Weights of a small mixture-of-experts language model, trained from scratch on English Wikipedia.
Size: width 192, 53.2M parameters.
Training: 270M tokens, 8249 steps.
Below are experts of layer 5 (counted from 0) of a mixture-of-experts language model. Rows are named router (the router's row for the expert), gate (a neuron's input weights, with its number), up (a neuron's input weights, with its number), down (a neuron's output weights, with its number) and show model dimensions 96-191. Each number is 500 + 50 x the weight over its row's rms, rounded and kept within 0 to 999. Numbers have three digits each.
Before each expert's rows: a language model's description of what the expert responds to. This comes from a sample of Wikipedia text that the model never trained on.

# expert 9
Description: The article the after prepositions, existential there or There before are or is, it as object, and table pipe separators.
router:475501501491601457511535506582421495586478524479495483476464414390509525443506536478501406561390470401486510570552497425558435475474480530465478578568595517557522420593474488497468498445516392449429501467533488499486475444426486560557503499534599586515607507528510515520511564484497501439
gate2:525513528507456421461561486422474528530546499446488579418537518451413526459410543598467531530533473587526556493515508559499474403546512468499550483476571519606414477518626540472513555444461473432517463531425469466470479539429530536462501617415429525590470469545507426536534541544541559528
up2:492523446527457472478498490420464501508549523601454463542489532502465488467541518487474537447430489462483576546471578502472403407585538565497535457450505479460596464548549500481492455465463464488608541496506427490469514505502436388533494481557473537529481494565456594505426546427497538439
down2:620505495479566489544546488555472416570503474539537552483473456562530536494532514509475528528506443559453523496545556466459524493461479576572442415532477499566409478539513476615501442504560630489446522476519578493505483537476540574474561502470540534535547426424505546435546521551432499532
gate3:541562410581498498541436498525627463410525522522516511443505531539446468425434409510505454472511469493469406451508478519509447498546476474520527523507502469502511549580452562513548560436536534513451502523574469521519450532536426543471499484411490503529442438552496563574429526579499434563
up3:473494519560516358439356459552508517535566545644498491510506504439407451436542498545564467473534540480480583573470452467564555468418526477515473433370470469540479484468531544488488601362540545446561601509503486491532467490530507496584581484518472490509544524490477534541422497525444562479
down3:429546433465523495544499569527495531472563488568401460539558476488459531468565497462455595547486509563468468413502521490503417584456531545498521534500545544469502512572443552562435490452481446446346568488484451485461564528573516541573489540518498598581450482571454502445468523454462394505
gate4:555490521495517534493456541450536473586494467516491448477571519474508521544488481623527525483559453517494414488442549443452517460433433452569554470554542411622523527559478529478460528581531398534497440447426519533451316506442444517510571390515488429488504496530499491492525459587590452550
up4:559494470460573410574470532651429614474410440528597475553514474463516502514470514531477468504480428540532458464442522512561418528426510413504536443519461449523377570558528607413513490499539463606435533462448481507544495484618513453554495612426513484522510452473538463496530411457515409469
down4:550545475495608520485451445485450587604443455463446442513467511488554544490440525518567465459524563503437471507437519503533549499554554383585493436501491489434544416501489511462509476572476346424424446499417484495540545466481529441541527431490532535511415472390469491483520515501549443556
gate5:446434473466496575574518494568513352485492410497459448505503448564535543514479527444521589525445526552540529479422558424460515550540508511480510510526447403573565479395529435509535498533469596452468494516561486422572406545491488496497439509482476514452535501585547523427492551541391486453
up5:461431455421562558603441598512563546472478506480495490457596488506520491561494581501545529547425466523500560456541511457481422524535426515437529626495474479524524459440553498498498505552571466427484489507549530549538424578467534437425467561604504504452563469582522521431583585604468533465
down5:435506547465516496555514489475500441515518367478461559568520456540481570497478576508555485492492629525460486500485514542554441472626558463434600475655504577578587474502466467508523464473494616477540518536527474559487428458575534544485464454482544555425547464556492538455439518500461484418
gate6:592464507486418460449494463516473381426530465530548516414487521560608468468560463490548607446491457523519587536528592461449480513447583536530576506496448446536440544560573448501482532450464527506513603481497515439473470529462555480447531502452461450428514541547436493441548480469510453548
up6:583439509485465504492497465531453530518574470453533516524491555469518522444530401470438452490481481494505510457464406445480556505440351522478520464596520509465417519458431394402509465531462434410392488482428597567376525544420461448488516491591525605571552531544545513623543503497532465527
down6:449432442527508514494465519466462431534550568587594515506504558452583508527494515491440446458517531562593501453465426440462433534549468520452470611554553589608472544481435451495507501495483567567516471535446564423514555538445546438414546545500456485542513436427469432433397463494494508463
gate7:463546494556489389501520435535516460533437445456553565580524456421540468467468481545498545518439529505518487481586493477487661466484513551473564573501494587516554604397443489582513532492514520488497451517540485497525536510474535468458540396493462460503515487450604552466420422513511519490
up7:456526502484470426436502556470546559447553543516491435574573482537431448390599606472574572486529528527481450519615475520495417446490496485493435490565486469493586453498469533416363552498541523508506479414588431550504544565485449496538504460511518515563492484529501602573335547496433519504
down7:504559479471490452521510466563471438538474512644583494443523485449511502502555582460560551474404568505518484448500411491514487441601527630471522492488478612494553587546412476466491497485477464490513456495466446515479491529504554418524457477516582507479524483469571537448369544500503603371
gate8:434525407477524524552545427478492442501433548474465472533545529455390539479435550444489453480505553488433511438456521546370544514568476514509448534450409476470450518517422506490507603482464529428525501439545588384518485469523479458468471546498501487377443486529539512561505506475588555533
up8:460509543647508417459519545446528472593572468463499499477450457536527480487469489558525466473503433529566489484601552482540541465426558409470565448539453485528436599544475531581382513530509510518567530577419514565474515481474444532488497493402526518604555526517399544473520469474486418485
down8:506532459608578486568527377518526421648541504522486529544588510515455527443458499525435599466512517490546563488493561443489612453493485502538451529492374500538473593477510521471525524510617459503574442504563516493527430528478514505575528419440383465541549483504461476489548486461498478493
gate9:535477544484523426541386457550517455604452427551510544515484453506554488512634554480410537603464512512526497487493438469529605506477527522440536487442500542556555500462590496432523508476437450518551469538481469478521425514481481436578478533557544568517509374549499510535439422350549489558
up9:438509508467500492517432548508543478527460573465606466446496418536499506499571478518479508543483602616477401482422560459469500508500489549461487541449453531605566520483468527422527452584448492587488415514444439561382510506466498511478494463458448455510469510472485509432367582453494513515
down9:569490546558517477523478563498491500591581464507637439426520442540594441601476530478549565430551509587458596447490477433405511581486538522547524478495529472452477449473462571475574535521561476455425487545490532588521464476563482462443477543405484550521503465504525512494459519503512535418
gate10:488506399600566437501547441514518447639487439552521546496476479488510464501428501455452460511526568549462484512485545573478555428427478501452612638486515538530497584536541506483480483422544590577407541539506465353447481537503519545466492522477439531483541458481496506533499553493533570487
up10:529435599500583491531472559503530521508498534560521486425501584413437641467527474511501521520485612477523489466457507494510441452490530470510489544483512553567567536492520483464436548479560464433532550555537452469503543587522398476476475435534514496494506429541482569507498509469412468550
down10:461546537434536469479488572520502515421424476415604507438475499436507534527507572469451481509485519591416524481393479537521505472489547502557424414539510466432454512508539487436487551481533432543502488477487443505489458509523508549502556527548501540457432534421566444537511613460523521444
gate11:528409530525469435547494478491474556428486619565518467469535483479504391539568509340595507510509463459430530514550459482443507480488502410501558539507380471473561536524457425445457562509597499425566545510518464546459507494500551529533494485496558488438483473514456474471498565483484411441
up11:401571456498543430519503522517489484600452497516465587592474487479547510498484431452485489452491475413415553446445440511483440396490518488467437519450424505437453450590558505549514484490485564549479456468499590581425501444537524460543370438416530547427440423477510521513500482525560452504
down11:515544427502438471522516456505492525507443521547523508511437472485552573478544558355466478423486433497393439440567422542496526470458513572473464534460444498421452554502533535544481571549468509534541451435505456549510523497497573595440470407545543536561423461545429457577422537467522459419
gate12:514557475454548492422443508509504431510481442538500408546462476468442532398461573569496601508541442395544555448561537426457463503492455556532470465516445453446501559541519494446462428543400512486439457436511538504475481439518562515558468464571382366471586467522500517558583611598461566405
up12:442543553486520583476431493511504507483527442424538529482510583428519466480456520590473465539555487437540595523539560561598542457475558518581477466611547480370554567515521504487521497541503458511514484564470460551541452483432458543574446451549475450454525450407518474392528507414461467472
down12:494504531584498447506496428421470543592511489527604505549409518450590504539492497564464569549384434518465524608488497451446590474533542596552410437421432521500549502467543534524492526473483388494467548505385524478496460534500445517477459572439500394464504488389469537456465473470509467472
gate13:479501517591510542517455419513545523589458470333538614454516446491522524561435468500520492460488444385575546489457455542641526501486477480550516489496490467434495489490523574491480450525570518529533584443529494487462484502501451567488438470533501563459482455467509606426513511547523448535
up13:382552529518575538527561595387524486444513424532489516532504473520461530545509537487476447554558475469558583446391544523451548493478493474586493447501444511512413516460490484532523527523415526478477526562485468437465595454455451499554522490471481538567550503457571537508529528508491528498
down13:406569570557479492424471535549489539519542486483451518547483508518450461455498495604646530467438462546445537560538612520423530478619463585458468495525503458442486591383423485518485490488467550575556457555411582529511535493397452489508508449445513532506449483518505486466484488529493473523
gate14:534479529587553447459464444452571544552540484581561473583477514520473436470498449560507492464510531570495439591510572472501412473413528462576480513405452514483507562471503613509461614550519527543585528541549563490532479560488508591502616489527507467485529584583488573526509458505429572533
up14:426467457565495530507656477490502435558369393379520509518518482481576491487431553517442557556514478471508533492476468483507470495509515543522503514475521495491520426472518467592491489510566567476520551573462548506522462450440396478506433541469435514549525450540438470517548557508511450525
down14:536550482536434494528496556447526504569485468485409347530450465396552472518446512567540585424529528526468544466482459502517526484592482565451584513522541563474545533479464535594606492463504538502488527512553512536453407370404564473596479492479470403404531520501505500501588454502453498535
gate15:480516481475436515535542578511510495553592563413516529475506495498449485473480461431448541558486491439483550434442496506450480537475442545513544379475481549397490438493611526509493398518367456609458446555548504604528480544550462520595460483530504528504481472559506376455448486574534513432
up15:497534582456495486568523556464564507509394466468484540491535411489421480475417502557444468531545549514547591552468526508508553577567565522401468510505504475530525531520400551595555540522516417496483505493505541524459555554427485549497468467536520450540549456495612522455509520484548511520
down15:470523545520495486422491435557462452510436511465455471555486471532435439458565491493462461556454432438473579447477526558432506507488507435522491509432509621430541432521549505507490571422524440537466506459454484446533490481525475471532593531490519520632434495463485576461503540495535517563
gate16:541567456549435420518494474534520531469489477491572503419620486539532414458497560515498553484501436487540446544511479490565524629565446409559434589424476516622478465472501552440413473524555527494487526470490557479474417559493537586412467481447513494466522488442597531597475467474453520457
up16:469469487554481542578509483446524437504486515438458528441505419548491454420516564509585547493459417466452507461520462481518478484639434566472439404504539471594573514465597585382437518467517531584480564478543558441471395487456501446603504518465439560526428511482552489418556420501503545445
down16:543516423512587497476484433564473526502501472490595574503450466509523463490454546557554456566485469496512521459447495461600468511518517568440464486526532556537516409515522432498356536511514463468449499547443531562547522481495538492511568490454452456530396393461486451599534542495442481540

# expert 7
Description: Taxonomic and infobox text: genus and species endings like idae and opsis, Species of, invisible marks after coordinates, career, table headers like ERA.
router:496386440460438463510448582498487512566532472578546484492480446509479452485539499486496627568497615413486537558528543464515333541496483420510590588480557509545556528399519485500411554540433454454472538435523524526425551532466507620520529483543527449586536516386494557503519567504458543508
gate1:390488517415498452510485664526413622484510494498549532556504538507457467506439532614538541539457544546515417543471577563485418581573610541459485422600492546568456491404558449539521571517418511506461508552454431521517525466418431485498533507466541432557523436572477469394548494477529415510
up1:569493401567493558513442406571523422408589515496468554373519456554542574525596438515567577583453491494454611498499486494455430464492470541493530502455573492508507492467538537478464449498467451427546515560531511439526458521588579549442473464551486490457505423438514435575529473577567422481
down1:556509464506536617576523472504651513504560511500481448482466553475535503544492471533512520514482509395520449487476581487480514597511503413464578496431423502417415478486502503402511472474467535455596555528477513472591486503514513416524529458582483626550504504422485479465360441450588488506
gate2:564483438583538442412509480518475500481506487533452396594524429575475463533461504550542453467421490459544522547453534467528492425523491478545590494432474472578466555521482450513465529461499551502433463468433509552483486518552536508490396433563482415419540572479503501532543381518460579474
up2:556498524401414537441470471460535510433544416410485524468521536493523472562553539501580472464468510549523515554518427494519455502448535486505539537491484526569581559504436543533548495552513475473563603562534483530478470585506574537519423446413500456458430516475546557566446442511459525475
down2:599506452518536471574574504519517523464486490519410454552547487439562544565465458444453544509480422384491504561427471485542502518467513494506607395503473391454467418534549510476469548489535465549614482525507452461491455481526487442417404417550537527456511545549494478502456519435498431473
gate3:453538495501571506476490542420552525528446474504527562552522456502511449534461514492426581487533476443588531505470501404477493457433486562488473565475416501514454611478590582456518483492539469612529468465481532440519498540547592487529541443543324458483407532483481542456448526443460479565
up3:568574599528437529484527463594536482520563514551428476476454512456451562509487462525461473478490481452448481480528546626488559475488535450503473563460498404561481421542440447594533499463457588486497580498459451542512520544523417494396471553451567596554490490532518442558542455530568501478
down3:497489489594447461474552580564515489521470513558432511464501511460480498464503444430458492443500500452491413468496594553511584527537492441455549480493476482530465480555460529530445521547467602438472402612494475461525477633443427541440516509540463479511518554514529464582517552519494486501
gate4:470459508393522530514445485470529652503527487562420552520479491577527479584497480565467531451431536423511503563543575504548540442434440553571532550423384493511435536479514577465505515564557518439545553494476482492458500515577513556552513494474470470535430490427511513449493500512508643442
up4:422442541470494481520433549511343496521488441435509452576530491416430451477594543608483486425624565582429557449516580506567572537479494560489493523513500462441543525573526442563486495502519466527530429446439537515458467448534458526403480527481572554447496497546538527467603533481487516541
down4:363490476442408541517471608532494472488522428445454492476482583470525428437545551533475510520548541504442482508506456508553572569457528563522504505469474479510545419499485475572413380509532490432565439513424576546473447458459499559474478546477481434478460523481493466452518576494436500523
gate5:493424478463489582537501473476510522576532543445539493543500520428509512569450512533554598467507407533503491482539574570524433514535367502436502574627505504521543592500498390404446380476486507514477479564525432461536512478423518490487485584542478590547503546470459564477601514515542564502
up5:466455484581500470452407458386447415500564452539455456520539508481478401483547518570593612488382377387474535533493571525488499427487458539460528493541562428507488551469524442510450456555469453428554491592450539559432461526443462511452529506527563521511447492477484569496617504504526495518
down5:526464579419531501535511471565426452513504687486475491520499518437515563564553460616549472475524625558472543537582556504535492467510554401491467445555534516389523546556438479428509459445482508507471464543467451544521484563459534471503407433524545490526521552468423492433402493398536540503
gate6:493539445428526500498481467467509507527517441527546564509554569400538482412459477466504513478517519463511528525481481552466508537551451569566551558460439468492473549414554463424484551496511573551545458440458569445502507487589509448465471676441517524479445521461514522523561431513477594536
up6:516444503513455491532498569567529475568510464428515526511394463488577476491482498599501410533503395498517524434585511494547484508496579461400526485560528491408546510457461526558512508556440548452556456549533412519428455555511441473455519424558509441536454543419539499584492601500522545509
down6:508440526471513408467539469521569552501454452479495525582545564506435567560496503544482496561446517437548464440489577528550422602553589597480506552559492453481488534480453552510552418470477468588406501461484425554488598436531528460453544526488449567521569567503514463448461547500523530551
gate7:558546525573604500591508581512571455532553498505471417536558509496516578494500520508534501512516457576497466516482542560536470484491552515533444547459468459552513422501460587483482548483491398492457401414545584455552434570458565447558591588560415556586412519480566496528458602491553611517
up7:508397443546469443457488426596544584502444547435481537559537480538522560503472464450475426526587499491493542456444522542505494576586431440542508472571397437489554477466554540497506562499461533569480538499459563445543531473577514606547483467453464464556537470500387578548521531545465456501
down7:561444481538416473569542566431483496518432618457496523516572525447513479472537479545407546544457541467404447506575488487432475467416424528452479585602565485482577490520428488531446562467555543386485535626432562468502446464472488514558429475482503509478597457476630536468520560471616540519
gate8:540507506541525542470441485536624513465518508522537454461435569435524554507558512497479516382522438505554549443591372553503566563498493546490546500464556520506504561439520547527527597504459588511518415497616534452516530630484542520568535470608491488565515531481549499528554483551449518511
up8:568523405491524596566592601518526522516495425487541551542495527453527528466479516500535522485437507523584436471463544473486500465538430495585498436536509441572521453499392578526516479466463463453563538491449571562493491530466371439569463511505494516522469496487486541564550549549442561529
down8:502462534578539514517542493451518499477444523532514577554519476472561417579492607579463491524548433472422547559608555452513553610500375559518522463523488513436512575437453555351432425403538520442432512504511477547435602499452420493482507565504493559463495496546542472513490497492539536556
gate9:589476489591527513608511485451573477604511495520484499556470503473478523492580511555517549523478532403573484498391444550504527593484505554515499571409478537528535424464479602499548525412523484515427411426562532513538469416524549431552544485443450511474505473429461571453599501463531584532
up9:521577529517576547506484449495544454476562417559447492465559455476625549551547452515468509447340505471505502566495475552389498463537443455573471533453465504617523500535570560521408544480445581470517496467463471479493490461561488382430467476484450583523538519419535515392553589412491529507
down9:512504570509501532444496462520547561499540588514492548482555430438491538391489483485514499487502488434564466450538454481485498568575458578469481595583461583491579523546509571366521511538412518526532443446521503430518518507499533436484600400500456541480650411472508525466510522495485411471
gate10:425548523566505532496496500466551482474494480493463399446534436555471502429546497579474574475492459519523486626428539427541441570589477518570464525494452489484533478598559473568450499494475461456463420446523564508553560512489515452488529545417544582548516486480545465503578501463523498479
up10:497539563540543599561479441483516472504432405560428506418477470518573492509497509507498572476513461467533552468447526414458502458540410495433478503573528498567535572529554468502550511526570463418435477532571490436596499524547517494443531486562402490476444602545412435444469481448519471519
down10:535494605496463539469493455565649527470436510572403524524458497494470570515503480516593431498405531536452465502410493458549426444511483550502415464538502579419687506508530484503540524473539563480482472403479522471444586478595431565435468597490539503572483430446525518462511562469519409443
gate11:496441584511559539462543435482474584479499444595578514500536587450511489513507550403574583530478499456470523409578605467457504568511428527511466497454481497523453428605533467527556527535452472487564452454449536508437461527519539524459518523453509549510361478462509518469562377603481522529
up11:572470537508423444530488485556417481596417454407519430435629476499491591483435527511568482476552475519494569421451469492446520514442580453442488506586538468522424616503465486559486484431491459577502477586560519456447505550551495532449527579518600586421494521527515511541492495464474470535
down11:532588497544554499552560536567526463476564488530509490506452457477516557481489498509593591478541492550504527441481525482473539435537583459466480501485468570526564471440456492609562497497496547507518615546446417542559418538529407471534499502551439561492502488507498353487523572510495522562
gate12:360476471436442506517500429445494359530511522512525460449444597541557444442437612565458467408485553540380522498582603492447525617547542433466477441474495451584537511415541433478420444514510460441493485541441410507486455434485439518448442562479526558535501546504446550424509567482454506593
up12:472485500460481534619572426533443389432495553414465473467533552526555507468496457427494521449385553535459390535578478526478521592519564486425549552491437455541498414513499501428426528562514555496481500434482521465527447563493499516516365544510563533629527607439487576513430617497471515502
down12:488524348488469467534473570479550470431520524504474545540434469473543507489466444588503551471449491521412540475530462433375481475490459476519443469565449492488505438457537450440519516495596506425489500521451508479468501460492585534428470513449476554365549479393458521524527452516422462473
gate13:494446439565529553528424487496524532635491528449538474572511513480465531550514418450480462484443471509554441539505467438479515516362544522469491441554452484521536486466523575465467404535429495498502501451504434514477501433478479406537535529501626481449538433467454526496373535469470503587
up13:430480489454442578496489506400488511468494604480516537482516453552555497550495596562489402455516454394483410535499512607467515538518456387495411581507489517556567468497517506418482489538569507577490489531498450501518532505517491506545503490512449488564457457513508529407390544371528495489
down13:439423592524451537517463468505529530463492447497586517488499554543555522477494544556565567547403523450551406481443478476505463480465403497455419465506477402427520519440377524428505481532520431640495448505550456480433425552590427493507551531549398484458431515461383582425534485581550445485
gate14:525513577570477456555520589482528525523472409464472508422534535521581473584447433538580511495430562632478416465438480491588524510552502456434482403437504473616524536498475477405531498527454603545496477493492564518444430507478417481433445478535537506530405521450445518501553490448519497515
up14:550446509570517491444506497538540525525517547580467510517479541486412501414427495428436589427595507410456518452500533409524408399519420561546466587569535505462555488619493538592542542567467512492490464619444535502553525481533529562513510472508499500500612467517517530626469479596478487474
down14:463545619531517583435448521465511529529558460539431513497529476468465463478441538545510458503532472467500548447468538560391455510481495553539629567526533531462559406472522504493545417434531478474524484485496461508443527400431396547455455641510520495473480500519468622496534431530481522530
gate15:539442519549499497438474583455469523502525454580473516492486424518448476555552485441491512462480539437419483550547537457469552423539498493481570513555532501464452479452560439457459562565567559510572502506519558501519499441461635501461475404524487515415611494454525520508522468409549538504
up15:518550495474519461539487438418483503488487614580529510454503492505494515403528533551484475378479491496455499515582536571426562530492460505494503559522551534507399482526524410570442484421550509529529537488400511539384545523496558562442496506456475496446476510527588587437499576571517416486
down15:504537543472426499472476477443487607432482533490490571413547434447507471475420496432468471429546525433469391493490482538527526529506551559558572542568462404456422467557479498550483496402556462513582551509449520514443523447435503429564439591444526496422501509354559507490485536413559505522

# expert 4
Description: The preposition of and the Romance particles de and von in place names, as in Tierra de Fuego, Lac de Salanfe, plus endings of foreign words.
router:531478549495530439539576540548476452561513515466474449604570550412514585588542505532457458536512515553519529481552455496506526555559456537562417497505493456419522565475459577454409512488527472489454558493545419467424563496472382577503513532543471470507523491470533521460441476466540466460
gate2:421477619467437450577515427555555466491544506537468423607520514432581432561517461497489491453548502557522489483631519531438482610510500497560433428476448506442492515462384431506643468434474504634526540513493478511527558528508494488488502574557503496507375543517496471464533468491405501416
up2:455518549505550547489535515563539426504527434498496511510570463481635466443430541519522544495448474488551480595447574486502497573591433530470501508426459508583512463513488427411464476585447410430440473474436455553472551442505498484460501486431494543451489543515523576484524522449518439430
down2:490514460473551453486499480460542467433576508538443485561558528510460491615520474454582471448445497473445513446526506491431505370418516533533558455468560457513485503464533510594514512458582481464575467487539442619459445577486575495471541499485490560549470499520502406530504421519527550458
gate3:529491529522441491548570421513542502369472545388518493503512540460484460478539457466514497524496402519512507575481485426485549544414551430474527448437459525504424489480449485366492553582541419495474419561528468525540470498582531425609439565474583586467407586513465528522550542515598485567
up3:536510489442455649535527492467399440515547374446523511488436545503471553486514583600607510424491502472545500535534452429494554566492502490518517517482545510579507354429488547536486450452511499463449515500533552505504499464511566510523517553462511568517503545453485454521517543464465525545
down3:556493508533459579562385508518444525484437428410535563579457490519405562514417426446557530475444516573489484528484448534457394557457449374403518560498514561504590482557615469516487500476498528533552530504579444504497485441487524582556446541486511512547464425453492530487546478553569544470
gate4:546505594496469504514474469524444546633450529516495524516508534436457438534531500510481541502481582483501509596517532451451476455406519575539540550460479541579518493459405504490592447506546416488467509558527583490532494550488376448514568519410395529458486462518572455543466468469525457468
up4:552405522484483516465472498474545543517531397486520523502430475453480491458514493570481525416453461429477510396504497511482692535495442525527570509419504608510501520538579432513563496464426448457464499487572508455481536426508580531552524486436588485495495482569458549481653478494524541500
down4:544531417522535533484543573422584597405544521488499492444437434491476592481503473441438471529572404470508503500534407517574530425567523523544450499525522500386512403500578480512392481577414490435471502578474504522550504535433532539510462403434558535545553432567501583578481570512515516460
gate5:506528582575463470519524543530515508469477483538512522543602540400484415527499498591521553516419419552530418566522455496446415508582441470520442494497490507548551602464516477427569530624578488509620452529510516570487484519541463470482428442515460461446479461638511510458450393428512488546
up5:488526472454534558500442469493577499533554453465505444527431492603462559460560442397475509520539554486496531468492560538531470499428550585507536514500507443432549434523455596548444443465479484475485420524492519472554510432521498503589546451444429587515531599421444438514472548613499446509
down5:562530448509451572471489572561514525535460582515573528497516489561499482439574471451506529456519535445453517437516506532522534530635591497490465605494522460433453493487491546391493531451508523596514623503553516476529462519475445543569538427537471509529461540469561449469547442506506519530
gate6:462577553591600500526555492551506420545439435488480590533477555471521514508412503533504518523524486499450491509461557486526499527505542510456526533608578521326520591497493459475483520578481530607501478496443530506528417361503488490453504592537494550442507417525534449551492477559472560494
up6:499476499419472560568515575501387438505478432579471400508446477541559389498446517469489481573558549521515654440405417552444437499425508523413581457485465596484450461493555505588554456477535462559477561538505459556457531554477455497486487462546501534534503435470522486566441542430509498551
down6:453518548492466449523504464483551496487513482388583539497474516563483428509499456531537515534471539587404556614524524508514431532511412544443490439404453513505497423459490563628488376579482489559407507487381466495551548549473433465435447546459517500482491513471514552438460505456525554514
gate7:480472450448548497482473555485491438499521535543534489450550491442418500428470495584473435454505537458450477517512495479518453465477481548531501502440523583568490480385503437515434413600583445468487544521505494553503551428456518432493471490516549527373543512476518592478540509565574540576
up7:429564461463415459396483521531524589479475491557526499561537463550449533558548603457494601553547541517462464460396614595472480478557570456527596612466445548523423509416477509460432419462522571513429528564512461511476514555538473547432570524484454599508529493450535497487530443469513554472
down7:564496422491535483606427487491644528425656529489509502552501496487491555555513475571498555557499579525576530541424509589471504503552453461573416453545575489418556430588488514491514517471506432515631519591474526538506555516446493544573605446405509499543479482548479526464576505497490449484
gate8:529478434472471499480614475517535400457502492457499480522514524513482474494457571492502583611538364436483471532558463499485533481563549441491523476439442465555489482404498418418505478536551539414450455483521459489523469464572469431545474600520513565370509458448453513478516420562558556459
up8:469459505399418508496553457432476497446510516532481462505546431481452459464523490433475566581453426487373519463444396505453572435559557538579385417581490508494498415520467398425517616501563428468544542526502469557455440571533597483537516514450560568419502490550504533482503479491495471471
down8:498400425445435474457486422373467454407540593483504506515541521458491454549521508574563479443562558366460558471538516488508570410572514655600409531482479534455503533504515488477499487473484486405426461416505534531489457468599463475509522427495473539448549485398462581491441499507504503465
gate9:503487590485448552446531413502559611403574469531519508475510489591509545528482518513561397437519463499556533493564502480508501527478558567464481516456527540428431483550416487546441450523571441487504488477494541504531451587435474449525503537499419430532496532514518537456483426508495448422
up9:454419523550514581448519354578531616456528558530547515475443612568440566546517553450537455510490507505517492508490468563460516551500562533417487465471417552426511508500420498546462503531578463557522446547553558451462473594534542528497487418492483457493483485501518492476422391476437428437
down9:485458485490477487508502476513571506554539536531489417510436543518457458479587506494505524526631519519496553527449559513515465493509520585504560524528502560509481586560464464524577465592459529478410444435498489509478512443511527481556488502511524535496496558453490477497516529513544428553
gate10:531445512435524457541528482471448468557441514496542501449437470495497409399540466522426508531491518520535529509497599414483489452467437497540457483396485541546460517597399479502477540487528450489481548549551532423463544451444506419493541480541515622572455515464457510460487495465432501417
up10:456574524468439417561524554517510414470479536542489394413517479443480482520475623401481464476487593576568501436510453548387510444481537491520488502524535449530546417525560512549453560590556500482488478423487547608537506492443531344520518611450552478450383501451533510465580484496517530516
down10:440486491461486582402530471513469485510418495475487444563560500418511410515561588505504533509553530459607532464428501500516485533496487437459557527449440416600512475479530565555508550472509566480463505458479524452516470485518488513486426475615497438396504436493519524510531594521511521510
gate11:572481464568404458390540524573557582500537385475515582553506616438485556518472394600425490402458442469494478512585445521574513408531495508507498573445556545559549513513513546431412527518396463463549541454441403494435559485555412515504485504513548555544421547466490469557449532479530548454
up11:574477442425520588492506555546477523566424441541469479549518488499575468502511439450498534450440469505437517551488521573574543418507450469548467435485487547494559532543536620488501574454498451489496502563505403557599500501498412446423581496526517555494578427508506443479539451532493550483
down11:612491499535497505583595499376452501497532540427525607589574532405457472510502495496507458453501510591510474506559559538431486583502492521471542516487591525462447476555408484503422446555568470478474534410463527464544560489549421488527512523422411484602493521544537611469450536507517582472
gate12:462418557405514525575508482510421526524565545607453436481483519562475410530579456629533553484502486509454540573529494462515495480455514485519413515585449458536429526554461438482528450521568550439515527525525489518501545536471470486426400538557540483418501447466562479529509469503479476455
up12:528426519462485550510574489481522431449466417482456560529513524504555434554405478512423439516386462546430558561568530569520659455523544448483505421474500444523426473388525510489531477494458561494489496474433468493540430434474505493447452467474616619484485489561509469501513454453509465527
down12:559438458437454523505502526459575502424585400547519448481485512429443463545497526538440489580459584561427574465506470490566471544516489572531492458571522560529579444482476482490503508476453444384543516427530490489449534448472440520554528520375501520599480402560409546430412507457442459471
gate13:436489419544540482571485498480479505489499473440516473434498561521558526487544399462514501537431511511447451455589430505478563544413459428613519611497414528573518517480498431484518427533499473490562474478390606471501515504485551476440448526461480549464464453612496470473553485474510498558
up13:521563574454534523482607604451461456472457448506494571494487440402456487512527438590454453587480493422440462402509554607491563518501541491537502498600504543454542510501436575545515535580487458510520516600515417532465394439413446575527651546611502432499461475571503458499503482472585532475
down13:454502558500411513496506423478464524454482457525548546601534523443552550564489524513593491499551559524582463505498570480575502376514443494590471569436619389496513611502520578518566551512526439536568556404458507489574467454553550454512520542539505472467464593504482446590528488483577573423
gate14:472479579501549468501465494510549484421454494563560490621576546455594458516445415585500489510425533532477494458540437525611467414545441438422470450534541464506477519505591603526553516422451527502454458472483459525524577504487435486542496480469436497541479471491541582535448480513494564554
up14:520419427449599517590493434448518567483520520468517603540492460529575518509625460558570468502455589506475543491553465397533419493518414460444527532538463472488537519588565484419558478531523503598493423587565584532442495493523495466534546438520473476555446444459471408502519469476417521504
down14:459432525518479475581521468449542533468543444497570521539608442543490419463494461552494584533466543516512464497456516488513521454557478550544537450471447615451574612503572466470491432456480533427487468486558525511400478451548472418534462517507580520543540536497452601509509526541461468394
gate15:566406590563508510467459504547463646617498482453593464564439568607504465533515465539557576462514499503586533433542557435519606462526518613403526628490492456446569561570500586493489543475400427396425585414571518492461399449513530549522523474557525536523508522463520551434405506611463498514
up15:664489418570508444496514493494600562524542491503526491482448532495485577490518510590535413470457469450489447456521496457529559494496482550393566525486510503596521471574409599418453515493482469497534520523543519540442475518464481529536526497589399441547587529427467413534463502530487529397
down15:520471543538530504539500505483524612451546466412551546587515500517437413456438485463550512520428515529455450503495511554548513412495554575495483520553477543469579501532500501352570487570483519518520454509572485554574447493580495539504470394513404476457521451574438541469528519530514393545
gate16:496570552582491541541436528474576464458469495513534584469542462474567521416519486572457504519491507476503441598485463508505457511388485461423511403543440409488514533459492542499490449489528549621490499571587455517482461540526471553508490418574492495466506550470458416424493446514506457448
up16:509539544470474432468509497578453518425446489462531483426617443483569453536455470533456546559479555465421553485479481599483469478492568424504588476490493550523505544520489509493504640509481470466429453508419480505479391491454482572541629536544556509407470485492449516567504441478581473476
down16:540443466539429568517504471558445522527481452505530481506474468494555357465516480527505477559552502528483588498472485507538541576458465487482485475415520485504551492477470599505499496467400503523577591549549463534459552443482553516428546595525443569483586469555417417498513447558515535458